config.toml
d_expert = 96
balance_loss = 0.000169
lr_router = 0.000622
parallel_block = false
extras = ["capped logits"]
init_std_qkv = 0.0469
init_std_o = 0.0117
optimizer = "adamw"
beta2 = 0.98
lr_head = 0.00911
warmup_steps = 360
schedule = "wsd"
decay_fraction = 0.487
Below are experts of layer 4 (counted from 0) of a mixture-of-experts language model. Rows are named router (the router's row for the expert), gate (a neuron's input weights, with its number), up (a neuron's input weights, with its number) and show model dimensions 0-255. Each number is 500 + 50 x the weight over its row's rms, rounded and kept within 0 to 999. Numbers have three digits each.
After each expert's rows: a language model's description of what the expert responds to; "gets" lists some tokens that make up at least twice as much of what it gets as of all text. This comes from a sample of Wikipedia text that the model never trained on. Tokens count by the router's weight.

# expert 55
router:500495442422503478529577531451521435455488522521444469450483439535428518460450523410439454551530487441453458452618542475589479376482501531523504483500488491492521411552462604397536449545407534430481506508578522463572482438505458512555484452398493408468457533533489488561571446466454427451505494505528519415572490507553510591573461526553505465589394528489512511529526455542440542499443412581447535510537437500533429555426480443464518537481511401490555563425488444433520465525536586531512459513553454495444581569468551458537393602446587571574438558426529547514471511541473545562523471535414444538547494515411454537575455467546449533434495447507525580485453489429572573511497464523532484396473438474564458537504466506445534402510485569498490524530503451572532579528498513
gate0:505445457570498466496549525441523521404424514512541492486407464520407529524570496502488443386571524430561487554421523532488476547538520531463475449525482485544378473424616567543512535555449462413468537377562522520418495572446602488480611499589453534435410602481446478558547502631478481591548490535412542454514423494504517512527518474534530454449526477560422448514520486494486488505504405530465449532557546501481538442479496640477428453517517532559478525518500480490542623461553539445400475526470500520564446523527420563419565535492577474563524547577455476498511426525532519470496543565563520474425392486503586447521486474515554512507478416442596543535508530481518521545501458476561434517502433453494432518417468456504482536498542500519489546453449502441460497499615508
up0:497494448457447528472491513454538551491541542496487468432495562517546409525538476491553482546476563556536502485557487518489480482456422525463488558490637394427590522502559446576502514561476571467514496483509489535472449447512533406519553540501536622556407460540539462603457566547643466461520546474495465523441473442515398433519552479469598453551518561459485493537488562429489469532485564507580627493453468465425496596555482530458531527441527496596477425551535505541486497529548398399525516586533489512429492500546498503498487534517440530453461487448445494476485499565476539544491428406491478584520485393439402480520524511532413514522453476470471483406454503515496463529614556473453462584464541539440547483567468646493514531513511532513393569552499464524473369499419533
Articles and adjectives before a person's role, like "a French professional", "new", plus inner pieces of Spanish, Italian or French surnames (Gu-ille-min).
gets: " a", " new", " an", " also", " American", " different"

# expert 32
router:489478567548516483446488534565497487488457441449502446415378587506501455521591581496485470575474543485491472501478617502444513542544586477485540520385462509483514488644554515521491527497506541534481546516474430479511447517479555441505588526478541443490551520489493493516381549576552506465509443485493485506526575500535404374514467397618466481446621523475407440499495469452447544569476602655518455547514515473463425438524497500446560463493531514503469450467542428543529523514515475567443433507559472420498540495501506475545426510546515469432507498531423555480524559476457448542489507396521565532526495478498519496446545502471468522513469438613393514536475594402539480503564588465642573499543479504464467568469574451503472461518491527505506556398501544439585501498476416
gate2:504531559447448510455504553457478560523403468439488543556547672540593451510488484467584543488587482508415505512480489503467571477470450510455521559487528499517542593534529479498526498512549424475516413381513455490482459435627479441467554539471445450523482420454482529424451455460477426478551515542494453454481473391514460502493502442554508546502520500469478524485392455508590484555483467490465645446501537533498525562441461556473498452523444430489531474536571504497537530555514459454438524513476402511542540458387501417493512437464453506536521470493596558490427468588529491614464588462547516486460449519568533563543370543520460541475425664471519530566487538553525499493547501535486614456467496521551410519532496568553554612527435493445506469507499482471500541493479390
up2:522492496544488461507411539440523435510561467487409495519528439474525474480603522462527536491615421523448464469482514417449481577491502430472532529419508484456503568488502460471528610553487457469527418438551520564478520450563466481499472584517434518523572557495451625453500455502451482554593479585493487534459424495603473471419458468502494495431552501565408548522554506447566468550438488470568545544449530558450539486493570580515479486565566396495461469587537524489519552586561438459442504469479467539483586514457497495577572523461436426475490445465547531594495481527484432466441539503590495544490506448572513526403391551448520591422539562522557462479458432473525566459451437505562562478576520592508456577467541508571469514526556374499475504425426499531499600539451444
Commas, often fused with word endings (s, ed, ation), that end a phrase mid-sentence before and, but, which, including.
gets: ",", "s,", "ed,", "),", "e,", "ing,"

# expert 2
router:555516434473535565619526545522500520545474440535468446453505574522448426518510579456443471549490491556419568496437431501496446458424518419353490472536489508469502526494428423457430451526498445452494498462501443439441545663475548476531452525504470515472523537495539545532510441392448502453486604497458432454490474489492505511468517499446619480511560526510513463600506516513444529453499499533522425529471498479438431467435487523526512529552531477505498506536538480524551465444473499488627612507435544504527585550553571494514452426485528525574476427452637581374596433467532446572532523533469469465500525515455519491526464439462461538568456500525471489587535509554473463487627493505426472421498465498537495456520481474503500387431465557526505423549610475551402467520439615
gate1:445455596468499452534437568456536541561366513463475443474554521433621469500551541477455489516488565575508463527489602428517539467433419576519473527533590451465563505543491397476375496565494486551435505524533481516498542573494578466504469532523563436422603517581496530504448566547427505469526570548516495453512548514467478530484544529506540526577441498494421502498507543445515552486475526467499430569434446474484426469493438546415417573467488481518494461440453495543523481485512547415337475542448489574579557540517563446465466504514521399463482584491463436457491525578568442478409460440478553494572496496453487497519541473559413548520562576593598488540452473543429470550477434437514556530457532546536535490544379486505489559486546451457530420499425518468578508510535438
up1:520456457487513470454571487391493479429549528490524527443482447539418607548473516456439501423477410473476486455607571466535435531614522511489461497533501518466521498448449551550436537473561508504538514478592489497471512512424489506549492532546568468481458545486455489543534424583429490493479406464467480505498469487580463430582505444497517616484483474562543450520419489542428511604477494605562563489483446557610460491538443396349555580465485460537586555510471565517399537461487500550537506425486492484491535561513457478447522489421537541536535482465395405508481525534475583484449514529441486499428484516512487567485507484467492530578362546536533602510478463461492505493587557564502455479510568472494476428458513510582421426530578556480527534478503581543374590499571490
Words and table pipes in articles on albums, songs and films, such as album, song, chart, guitar, Billboard, and chart-table separators.
gets: " |", " album", "-", "|", " song", " single"

# expert 25
router:516445472508506606499591560449432524490554512545456496576537598530454564478427474413509474518551461497478518484487588401516522453527461460588518543511561478471437534338578488583481457598530602435528438546514539550528537468465529573461537467524525477464512510464554563456476637520539533472443499573551519511537505472552505354541555480425488545485576587500532481480433449520465506460501405434447400558478506447529535454597476451446468467504539501507475509501464521573566535478451533455507546564449448551504433500508547493490403451567578508424525545499466459496479504567465466529468520403551551558558473467523431448516523532542439563520491564476601582497429563507532490453494482535500482578490630425450617458415509452480521556492500517421506467594507492505452524503577508
gate0:472541532533512481542450449516491598499445378545476582545387556573535464492562586511524520512496429448403477491540426483448482587542499472541500495427451474513432420503447522557528544519500527489442526405533443455461472555480423426627518576508420525553491471500477477530486518460513556520523513534452582496488456404542471517408412525478528531475556549597519522471424586515520422619418489511532565505515539512463537428585409461498404503450505543531557409544565492476539499469479439538521490556532483492484505536518503529495502591446510475459538483427531537514495495460413422496507468579603563486476514554489564519506529525493466540464412453500507433436619444390496542513469560487525602430461441538555508434536524544411505576499433562533453448349501528510552472488483452
up0:519437497507547471545568440488526578509514561535498552430389503506681533544539521551514427530410476485467500538432560500525512464522503522553521583465539539570503463473480418511501504517524502533526544467593553535487516568519508575480507588467464427497472582444504542518444502441523461447524531477530488508445563520554513485425348572485493473446446516532448491600456538466473445440520409505553468535434549474446525480531512472474447477443472503485513456472523555500478502491528470413534522492498441576516482521438514510485562525486519477510516460476453427361592510483444484471576490535493545508509499472447499459527475368558573546552528385531591440454610467504534462397550516607596556441517472485495509399451410506368462569492422568497445463433467483525506535642527566
Prepositions after a verb or participle in biographies and event text, such as located by, moved with, served in, held at.
gets: " by", " in", " with", " at", " on", " of"

# expert 41
router:485482599466577421498608421561380463484464484568409493512474495546500523501535599482606544485465517485435490566560454449424487564556453509435421519548466537479465539532456431483473468529611530451479458529499373482523465540567468464476507509464518540500521480527483410392437395446538487470456570514547448486505445458572464529432504429571490473572534495496464504498647467457507454479483570543444457504460412504556479452459474500495542512512491603468525513483542456415466459571577491507498391528523582520496500504544542489524491453503531550476556474537479514561439458531468587401491422453533470484475574472420566480462448492436535587533425605531448470487512438511533402495523509551414579540550551495526511571491537458546477546361437443434428502483559517478537445444505446
gate2:450414496483546497486532442442596430486404628463575440420550615483510577520497485467474469515493542569537580443571503474545458459548489396498542465554494496472509443496552498504532489552532484486558441520462474588526551517511555484348508491497430564572502551380470522510472475429504446356492530474511489540405582473525397502523476481537458417442579486522499454515498479515474577477455481475527557549480536478495506444405490506453484519537545541421407472533429437524521497474485439528491469544558491414565567531489480633507490499466385632392540594540521486441494451484470424519452530544407489510500528543549489593539451465529613434543479511529494543454558501531462470439448528536513537518506528512459467470563476514460586520549491592432521511482498570493431442448511452
up2:509484493581529465588468522410543548439485483533535586415485481421512487335520481534528571427491492504492455434590594464449541462521594497579474540606533481431511425448473492513534484560527489455512451551543508529457570414650515441515446481499573569471478472591523454453555438475457518444467364495430617503542417543474425457539463533531535511552545498441499508582530458472506565429458518482425458484454528547491561506515459561608569497513501538531455523491486487481549483579563465520456466446497524526476503522453461524416442425544502453544508482596479507563485434494472578452527500471531418494567470517428556526419478439556455399542454502412553590488485536461401506424526537522470529395508549471452467540495532520514548475486510496517444546530593512532495485625479489
Short first pieces of split words and hyphen pieces, such as ab, op, hyd, am, non-, often in chemical names or hyphenated compounds.
gets: "-", "rom", "f", "am", " \"", "t"

# expert 35
router:572517532553545471500470428442533462478519536491466517540501500462501548466568538489557454496556460524445551513536499479400439484403487547463549439599488585506463593486467478477488589479606517471484463561552485551449518513483497489480359520449481577563508582500447632473587562428390498514459610487473503419512548482527437475547440457483486411467521587553559491432470521541516483456436552378530531435543488439482480514427484578505481522419517455480596495512564427433468452571523522565432401560476507428452555511459428447551439536469540566503447570566625518440497490473446472473438512547497533544521534462559512511513470493493505553520463490413498507451492480573457508464487441452445583442527562449464472601553571526603582553458587548440489528501450468551417501531503511
gate1:467429436544521463420510457588505477585506581499539578499534544519449483542483508565455379499515457497512475456465494521490461508552513557552470484571454551464458528516494506495485568503515592560524434558590493507461592497516460562491531571570486525453540530531507606576513498486488509407481509491495529483439519507537430451460481441534456451556449472493411571462502568477546480572445494451537457533435492457471520432503545418578482556377464512436469410551517504458516473464503538539483406466517543479446533646492387572471536518627385478520483536502605525545508581543574476566517548426453576448518512481485531529441502516597536518484595432478540449529590429483409475589520499438470453503545486346500579587513565526496521453519413506473454541521405520433525446501512472
up1:495509412440467526527565489560538488501535418549528446491471485508489452421525486574567510660474566471415388551552557599503522504535428482493517467506507595485577539440447504386420430493530508529500458550523526508556501522489518485462541508620523551513530397516430500462434563600514421581514551518574476540573525492549596530519493434522429469453529395454483555486451530435543510518525506452469542540416595529426461563459438493585497529495539520504531568591551575600576512546535497482440499479440414461563511452500581578433508490464559511362463511535470495514501491515434477536516446463552440511519492469442516574517449457449444416504457476497507401520428522444563495473418528471612574445547533529532520523507438484540439492457466485439545473572488480533484501451425550
Section heading words after a line break, such as Personal details, Team information, Early life, and articles a/an opening descriptions.
gets: " a", "Personal", " an", " A", " The", "A"

# expert 49
router:513488524525528519493451489526382540445504465498542411524456522506509530537455524533526512511549457456491567555505591542498544469545584568480504442488492507532551464524560469522515496475452507456522572486511553524609472487522571514497539542511487452453601566501493458496462453429510485531443448434511526441559548632538402457463499490423445509472418576512500445501480539521419530521532375577459438493485496464451556541571546432444467507509577526481458440575443457518602506445498457452405517472533521461492456569485370499481440482517550480549490576547493579551552494506414494485504512469522450566570437558462597474490523561478422550519549595541410500484477497476570546523571579489505465520427489449469507376436547431359600641491525587439530604534560442502522511523554425
gate1:580575589539510520600469433482512445481549457543522500509464459550581463424425467495467490507468444439400496516455520513477556471483565540506605560619414430552498414564533549559591460533581524437462486557503395524468471494522465443545554527377514511456482518527461452455588517505567397498567567482456536529430574498479464458426477526528509548455487466491604576475395467503464406640523500482492479447557558489554563548516504449468475530543492423515546547574448490433480518503457551472451462524523500518421467410431492595518525587413495426525519538479484541396364490473429512508523568528506502458464487374540430496531542551532523449521605492464512470450499534510435467467540454536524526403493541523525590524501570490476506469446472507504461451499463561513485458489556449
up1:465499502558455526426580506494562691510398525523531508505451512452504537525542557628435422477549533537573565516494508417487462523512502479574470459482460535437525551449507626508492455480458556445509466494493586503497463467608490523511564482554573539494544434576536539556468515464503581477436458483595537427564633484498517521501477492512467495536523468488432430458459489559525589506483509484601550554318459518397484491485498504522462423528568618490451489464432405465472467519486462560477473463505459475475528570485476447551560459522467571474481451591523458527576532578465463485439512439494605432537503614461569488490451478501541552515450476525459569447432477565468588457507526444535480524479454502447503492516514521489467497523443491502551573459508420404469441513432563
Copula and passive forms such as was, is, are, been, being, became, often after it, has or to, as in "has long been".
gets: " was", " is", " be", " were", " are", " been"

# expert 3
router:506506569494551448427634566451412446472481530560431562483455472423479527482476519468586447468522530520419430377446430490442454458464536450503453489480515552494466463558579490556472490419492490573499565503463515449512447475384525628494528519558534439433433472480481531430591471501494543490487468574471423456480602467523546451461614489450564495503556624486515501437469552391555490563402504536469399490478474486464472494435528518485505441476465430507540456536448450595472526522458572492463518443500421469500507514532513517399479448474531471559422552503474465449536493533494422481540552456410503513523570527461533580554512535498499553435478499433512489505465573472465480504534516484532514553438544466513450503636445435450592575575584530374536472523571553517587517468478554
gate0:489393497496444411494502486564559579547428479499461475463461451596580544465572511488454450487533486449505532532497481462549528470489520523507519502584445380464445402618543488504484580516482502371456522521394423537472436436420406462481410491519395557544522576482444465559470467501496530532528503394571507498354531413456456502484503436553475482440509535529447490434428512498500518577516474472458449470636507469508518499477559512460528475490445547546403467512501474540414606517455485550552485567501550477548559457471567521470609429514461505566587539498496523473554599525538420469441445543513438458498477406560461508452505526517515494502474491500525533542537551390529470576452480472539517572476446524562598482488590495567456510528559483504519626491476530423509508462509535
up0:540452435504500467500520552484546515546432518554463492491557484514434414496559499463497510475508484466521435552567496512502525472435587504576544509428513412506530424493438523560415524455537524471450567511498455466492507476492463491528431499460552485550535633476488439468481556604505562580624470527475499528415551444454564439494406506502622596488465508620579480484408483510481456550554449531430431492499553502496565410521440501441489607467504481522490495490474410558511532497549443619502470567473526607516606556398525515477536530567577514536510468459428482528538472500427472564451388544445474448528500429464499500551537495440524544452519452481566448451566482550438398552497516540524523483516449518601547466515486489619455499486638437479519499433496441451504495605446452
Determiners like the, this, its, entire, whole, each, mostly right after of, in, to, at, as in "of the Legislative Assembly".
gets: " the", " this", " its", " entire", " his", " their"